config = dict(
    n_layer=11,
    d_model=256,
    n_experts=128,
    experts_per_token=2,
    d_expert=96,
    d_shared_expert=192,
    activation='reglu',
    moe_layers=[0, 1, 2, 3, 4, 5, 6, 7, 8, 9, 10],
    router_score='softmax',
    normalize_top_k=False,
    routed_scale=1.0,
    balance_loss=0.0034,
    balance_bias=False,
    router_cosine_scale=20.0,
    shared_expert_gate=True,
    init_std_router=0.00793,
    lr_router=0.00101,
    vocab_size=12256,
    norm='rmsnorm',
    norm_eps=1e-06,
    tie_embeddings=True,
    optimizer='soap_variant',
    lr=0.00524,
    beta1=0.95,
    beta2=0.98,
    batch_tokens=131072,
    seq_len=512,
    train_tokens=755700000,
    steps=5766,
    dataset='wikipedia_en',
)
Below are experts of layer 5 (counted from 0) of a mixture-of-experts language model. Rows are named router (the router's row for the expert) and show model dimensions 0-255. Each number is 128 + 24 x the weight over its row's rms, rounded and kept within 0 to 255. Numbers have three digits each.
After each expert's rows: "mostly gets" lists some tokens that are sent to it at least half of the time. This comes from a sample of Wikipedia text that the model never trained on.

# expert 76
router:135113153107139135133095152110157140108172161112151104120123135134125117147109136087120094140123206110153166149188116129130139093135147109121151130099127175109101111078133110172155163133124133101122131151112107137166135123165116093135142070144108156140091146139127134134153171119132120088122154128147085142154142108143136154139143117164136098179147154140095150117101112114125147146087090115099116104062165155161133119121143142126133136126123135127120194085140154139152107132135135087164152155090141174109153135209130132131117121146129093151148152133108083131138117139111139170097183112112157131170103112130113086129109125120140155133124148120102158105146119119125124118134121067130136123100085103133121128108143123100131154118104136105105157165119130104151124119120117
mostly gets: " but", " However", " because", " announced", " that", " said"

# expert 87
router:142152124104137149113121129133116086122125150134101115136156121156129148118159110109101136193119140121160129179123116152121146144110111144106101089125115178105103123103132074116096117123176147090133099080163137107120106141082116127106080124122126133127111127135123097127137131138092123113111145116156159109155149151126162146134151153189113137152123068144154149123120129098124154079119096110098108136050144172134126165127149125133132137155099105110129141156110104110110144118157129162114119146123124131085163168130084140109103074075107119143074125128125126129130156147101150115125156151132109139144131164116103113143069120115135073149096154164137140135136085123130101100066106168112116128096149169134144122095128096142145142116132158144121144108144125109100104116123155
mostly gets: "In", " In", " According", "On", "According", "By"

# expert 73
router:075106123151060174128158149138117111120127086136139119117085166113110136134118110127148156114110117149107147116149091086116121140128102122126138088160114136134171133182137126157107126146139122130138106101174125105134104110158124146155080088103164132118115129129137117113115150169122113152117117133105164131135081112137120150121138128079137166132147135128112073152117098136159098149120116134168124143122116142119164087108132113139122109108139081118119098149123092130113134165089119174104115084097148118145150116111139128102092133080118102118119119125158179098059124155136115119133138159159139158135111116151127167183168115158131120112099150141089168144092115124108117107144142161108126115150136109172124132115134122111128094153095150144141095110146134121062169157094099
mostly gets: " Card", " Ra", " Bon", " Mont", " Di", " Catal"

# expert 52
router:148156093111115154107117092113162144093112131115097104108109132160114155160132077140148128149093132098146135119134141161086099112101128149103114105141093165158105148092139122140150123104173150156099103163124143093130106146094128101107141090097172137121131162116140112125155089135115148164119152101140130152093114103074110125095116122124123142087123064125138133101151154126162133110140126144134159131141169141124118153086131106129147080178171115118095131137139132133126149093171114085164142131147114093148124128133133121123148125137102143146159163124099106099132170068146174112117148091120113122144125138092111135129092098145113126143108113110163135122117122140069094163103105104128165183105144117103120102113123108114109138113106124108154119092160137157083146074130120
mostly gets: " vers", " vice", ".,"

# expert 106
router:097163112126139091140156120095155159104161127130135098109128113147163118152141138102081116128126128159122139146136078107112151104145104122145083125160103160122112146104101148107093112108134135160122103160120086068112121120164137114090159132142126128099139132143142123116129130158000172171141141124110138103116149106120133122148115132122125137122154113167134140110098132152123123162111127110137126143113126126129109126138145124125123111159080121134118150115125099172135159110112105121134087135138087112141086169127113088137116075118114171096166096121121108149124169118143163115124099126132130084139126082116158152131127129128137070150121131153151111123119125107150127122111103079150084106147130140090142114133134101088136120114138101157092151100159158135126171112158161
mostly gets: "\n   ", "\n     ", "\n       ", "\n "

# expert 61
router:133121097140118160142101114139129129080127109179114106142143121142188150136140142081130130119128125151153118143093178084121117126134081148123134159151119153156128136128153165116093105109129159133130084164122111119082113115114109108143148126159131170124150128115100165114092100146090184149153123100107133121105119103104107134116170099104127158110124127159155113140138133120135135140136097122104102125110142107134131145089130122115091123170132123172136157090093093113124167102128131134100095130157123167148147151119070153133089075113115143154153121106134101152099135152105140143128104140161165094133150156097168130144127103132160129172106165155125110104107078102140095133115144155119080099135121126123120104102109110096157098098159143137115162135138068162102162137143174
mostly gets: "|", " •", " ←"

# expert 104
router:135100126142121096142146161148088130113127120112111091124123173102166148132117184132115144097129142112176083090154173123120081138130112146093095142109144136120166115120137145147142139148114112104159109157150128102164121128136143140125126118104186167157160144158121155101126125114096145131155063181123144142157140146141095089098140122158139133120098144157111112171099157105132127127179102116126146115159133104114110111084118132123102114095178129127113098125101082129105081134148138127123109091144168100145134115126106096186127132134104119085149132128118121093140124181142149135101130126110109117132165085119093152127142149132127167155097159163103143116140134126149097166128119125133073085164164114153137139104144118127119081090120117114144128119158130118136112104081110
mostly gets: " Best", " 978", " Quarter", " non", " ISBN", " Non"

# expert 110
router:160138088152141147132120175154152133141121187118146126149135115106107127116086120149109123151121111121116139140159130169090124146147137137125160106085136129150166158166134172127144143150104137120145120104155142139108118129096145106124146147093126115074104114066163126126108119142153065103178133131115149127137095136177122118075149154117097152169103147135179105143094117126130142148153102088130103110154077136141124082104106148101087148117135104148136090106107137123098108163108152189130137111111111140142107184123110100153120108101110128160120128118079171139136121106156119129157147101127135112139137122099124128150141150184122112127159103093142137198157159138113124130142130147114163133155133123129099132139109141129139128143152059128114126143126111093162123164120128
mostly gets: " Leg", " Democratic", " International", " Catholic", " Serge", " Civil"

# expert 15
router:140139144124110115155096155122127104123106133132155132091108142147107116116160105129095111129124155108111165138147118136144173163147133093117119127120111115117145143095102106148110173115104109106115135134132138106166151100094099126129119145152085155089113092111152104127134126084114136158112109142146142126137103112104062117135118109196122134148134174104104138095143104131153112124095160140173103128148128109091138115152094140190089156153109094159115131152118156094153165127081159088155113157095129118145133147177137140149110158104155103097153058120161164144094127105134109181090106102110107141096160139104127121098118117162125152100152137103158097103150144142133115094155095119120143148147117150129134138162137155121104183119172120130149139111137138086098138135143123
mostly gets: " contract", " focus", " report", " interest", " plan", " mission"

# expert 3
router:147105121133080149152141119130126108141112095113144129147117150147137139105114129112132134124148118101086148157113121139127120109117113093165157133158100140102139130124151173155086154096101073139101140161112140165165133120078112152114160173119172145161148127085143113118100113141131107137158115188086148165151100118120143098163117134139124147132174116121121123096149125136161159121159142143128173175169124121144112118077146187163143137117127106114112097140131111119089120098120127112106127123139154122164137176112126184087146140146117138143110152168123144107166161145133114147121136185100119160148108107129123152154140145129157106151115142105165130146122097086129123114131117130132142104169108154127143063153091088115187133159153125107146145107140093123134148092100114
mostly gets: " Pat", " Pet", " Ak", " pat", " pot", " Š"

# expert 105
router:152128088139113122124122073141121152166161083123121143120129175123105138113134160098130158105132087159126112150163187136156113090145147160103078163099109108133149131103130124132169137175110145137151098127155082128146134145130113165143114127108160133112153121099155143105095124162135137119134110113138099125119161172140117113167122135163117128169095157149134151151182116073169134130183105176122141139135115111121095113112151179127162129151151116148129138159132133124121117118119109120114104105114162133152167165161107125091118118118133114109141126100159156125156103156136174126088122110135107133132141078156137144143081152083126159125129159128122108142120155155120135095134153083153152065106096150077142122125157150125127136097125091115137117096122103112146093117117142
mostly gets: "NA", "″", " SS", " UN", "AS", "IA"

# expert 13
router:121137129135102091127138126144117137110119082128116169131144129152121124120102151157121113175121174113150118122150156149082083068136117165094129122080119180083120157106139138136117158134130112119089113156127146117103134133139136104106095120153124148139157153152144124117124112141150107082120168093162121139116127126145129133114113099160177116149141113093131124124113136078123089056134106140146162157095152150130140123143149154130134134137113119123148100160135099156144140108135152063114129161123131138104142098143122159116131144128120103111136169098113112153136160147114126153095127097140111134126097121122140110144092084083146120178140122115160179128074126181095136119107127167095104140125137099156142092121103155124151178100089142103135130166197154140112130111153106
mostly gets: " gold", " silver", " bronze", " where", " Meanwhile", " because"

# expert 96
router:123114121128182109133131169136107097144116095146095084130110160113085114126165127192119149109108100116108079115142098124146095145149114110159100148150130114122138110163181158113125143106131134147135140116119160121138151103137140131161138096144122178102155125162127164090089125102090163098061135137105141121136129162115140103173109112160112121096123126122056114125102145106149092133115157106165124114169130121144127130146099086096145152125129117124126122111157144139125104153093164078135148119120091145141095129160134177165103151071160131158152105137128112127129165143106107109112110140131119099156136130118106120110116157162148145111094129142147124121167152145118109172133070129154136078092154160098150151125092117124144118124154133146118118118113121111112106112124173
mostly gets: " Hold", "zz", " Burn", " Beck", " Bow", "igg"

# expert 49
router:144130106103142132107121086125137064100160138144112133141143089120150136170157054132167137168092091136139093078147112095119128145098105165128114082143136124125079114123090088121136107134205128092149131113144154101102095155141122162118149111152067139103150063137087103163134141134137112112139114131128134161111151125154137155106162144163134156114136168160129154128128119124124157149130105154056107148131131147149076159136128128145166135143134125087126153123161102131138143096184101140109111120149104134120133110121101138114162114080128151145064129095130141120154137124113137139134117109129134104101152127126147108133115105121146127127126122129109139156116085124123125128108164151092133104105140180133109110112131102118157118145130126160121108136111118157119127097137172
mostly gets: " through", " From", "From", " until", " via", " from"

# expert 77
router:103092149114130100131113150128140141114124134101143131118161145114119105074159120126141093131150118087096155121132111145089109180123095107148110113111134151129118106076128139142156159138134127108124151117095141113095148111119124144143142127118121145138156097164150109167106154109132120125107133113096107150140132132132111115141170123131136160142086134162086120153134126145137118091121144120100115109156110134126090101137142132126158108081108124097133176144136126128139104175132148170170113120104134160148107150164086138109154149085175099133141100167118139082108114121166126120099119073113165127136151085103119113079151132144161129150085155073186081140101135182141150121139138135153192138105131122152136126155083101134103114090170115115095120148131141091093118123167105
mostly gets: " design", " found", " present", " form", " develop", " hold"

# expert 47
router:150114116099138140147113139153135147134115116092118142110118151145153139107153093090129125155131167135080162134100106160119129115113109088124128059140156145138154114189131124141160131132116154160137137148087138099098162102119122096106133139151106128118133144116162140160128140129157103162172098135135135082156138054104113094156149134089136130130135129118125156112146102155106107122108141116104179149151166080137125132099158144131082106129116164116140117090121158185128103113100124107135136121139107161137135124030109117141137150122148139126117118140110129081115137164132117110127159118143160134128089152097120108102156139170135131129140118146156127158161182150142130147144114176094154155127064087132151139153132149139110110147161116154138094104114130122150130129092114
mostly gets: " trans", " sl", " ag", " car", " ro", " se"

# expert 86
router:154125163128103128156135092123077099076087142096106140133132151133160153138097083112111125126057136126163118119056132140131071118156121102157152149110169142137142134129143172144131161104077099154118149105134120118090109104094096118118156176154147125133172108120104149100123098115156152163132068108143131135139148171119134127145121079101156121122123109131115125135063116156158118138173092124145107166123127127131132114135138132116144155146128096117139133156167117132156140089111112103099137115114146121122134118140122145129109139117109127110133120154149138121113108122114124153098135147114127131135107057126093166100133182127104115161132080108163132142083124116094072137150131110128132088128148120137102159145121136149154156136179131134119116086158115150148118129104142
mostly gets: "av", " Vik", " Jav", " Av", " Pav", "elin"

# expert 51
router:126145130097138079132097116148156112097188140137127115109133099114123075115113118154130086155174131123115120136126097098132171101139129135133087140130112100127145134086108142136108106087119146154147128146139129116110093149154157127125139146155111159127128136119170083140167107167095150146113156152130139102130132120140133095141112131104112139163167113162158134133151169158132157153121127089148159084145123145109086170089147158116111104190114126136110113112111150116181177083086145116170153182131120177134100135107117108152139080081128179124125129164107152138123132159164142107128084113138137107142126145129138147099117131075133094116133097140098151149105104128126134116070135128111103136094117119102139125138110112127127156151135160132129092116181145139163132103142112
mostly gets: " ===", ")===", " ====", " =="

# expert 67
router:111146087126140181168124082114155119067119130120136129106135090097128135147135087110128121175078110151141112108178121113122105133125158128120144107149102143117110153150134070107157122067173162113111100132148132087116112162102146110174120150138091120115142136149128112147206101161132109133153136100098135120110138116126126128133153135119135154130117110125127134106133100117127142122132106108121175167087158186147118142121127101089097124155115139110112126100119168144148145076186130087123174106151101113108118111115133183110114123127101164163146124110119098138159112074114149160111072124115124122155138153117139118142120131140120086143144101137141111144088079124086117112114123136115149137125133110105135102091094111136151115140159133162111142134157115140122089129110143
mostly gets: " and", " &", " or", " plus", " nor"

# expert 122
router:119145134128148132084125109113115129144131113127125151139105184145151136147123155132122123134115118055102188163136149136126120148128140121129165085123162138077135097111110117134127159122096183130119128138103148138159142140091125123137095127109135082098125145113093128139142161133158136159139170122159126150162113077104123086102165103120113123122130100109135110129116091144108139125119135117140136168171101125083129132112061159156116153124116131111125136118089149117139108139119126174144135104127146137110152128146154077154145141121159145146130094132144142146116127147112107192130153146146130166117132120144128116135206116132090139163127173095095115139183164147131121079128080146102095132116128159142165082127132127166146137155142144140122146134128152110195120127157081
mostly gets: " dis", " le", " app", " ar", " bre", " imp"

# expert 108
router:130125152168093152144131099127105135110112116119110145117163148115116184163135097127128149136110143146146133134132133121107107126106161118126149146140082110177122150112163108130139113103148110176133086085154142133136115112124141141142140117102164153080132138107131140130145115136148127132159132074077132125125132153092120157127105101103130148125143137116102073123106103126152156094127101122100129156111128156127094138105140080165123117128178130147125109097144098167125096118162122087103129138195126111132133118150151132065146180156116096147138159137129103142171113123108162116081129130133101135113092170135088152126110152121082104135114101103163123113117124121090069156125099086121177174183142129160126115104134105165104104127099163109123134098155127147138138145096115
mostly gets: "',", ".),", "},"

# expert 65
router:153145159138140101102147113099085161115119113134158129137125136113122109130093129123120185124126123104136135102107127115190155156148126118110103151094152104123146131065119117128115108142105171097121124123123139097131094105148108119072116178133075134104129129142137113116141118090123132113119127135118134136096133111139083097123097122128127128143113131138142159103160156145115091136111132107151146151162150107133140126169106114114129152108149116073080142142172127111103150148132173116128072191137138192124144102169098139153132079105107095133127126104140160135137121092105132146152118152111148098093161082117117124110156161154135141112103128113102121129155173154121156079154133096147133150105126146137153181139147149122183173131147136068174120146105130155112121119143148
mostly gets: " relationship", " recognition", " injury", " failure", "ability", "ization"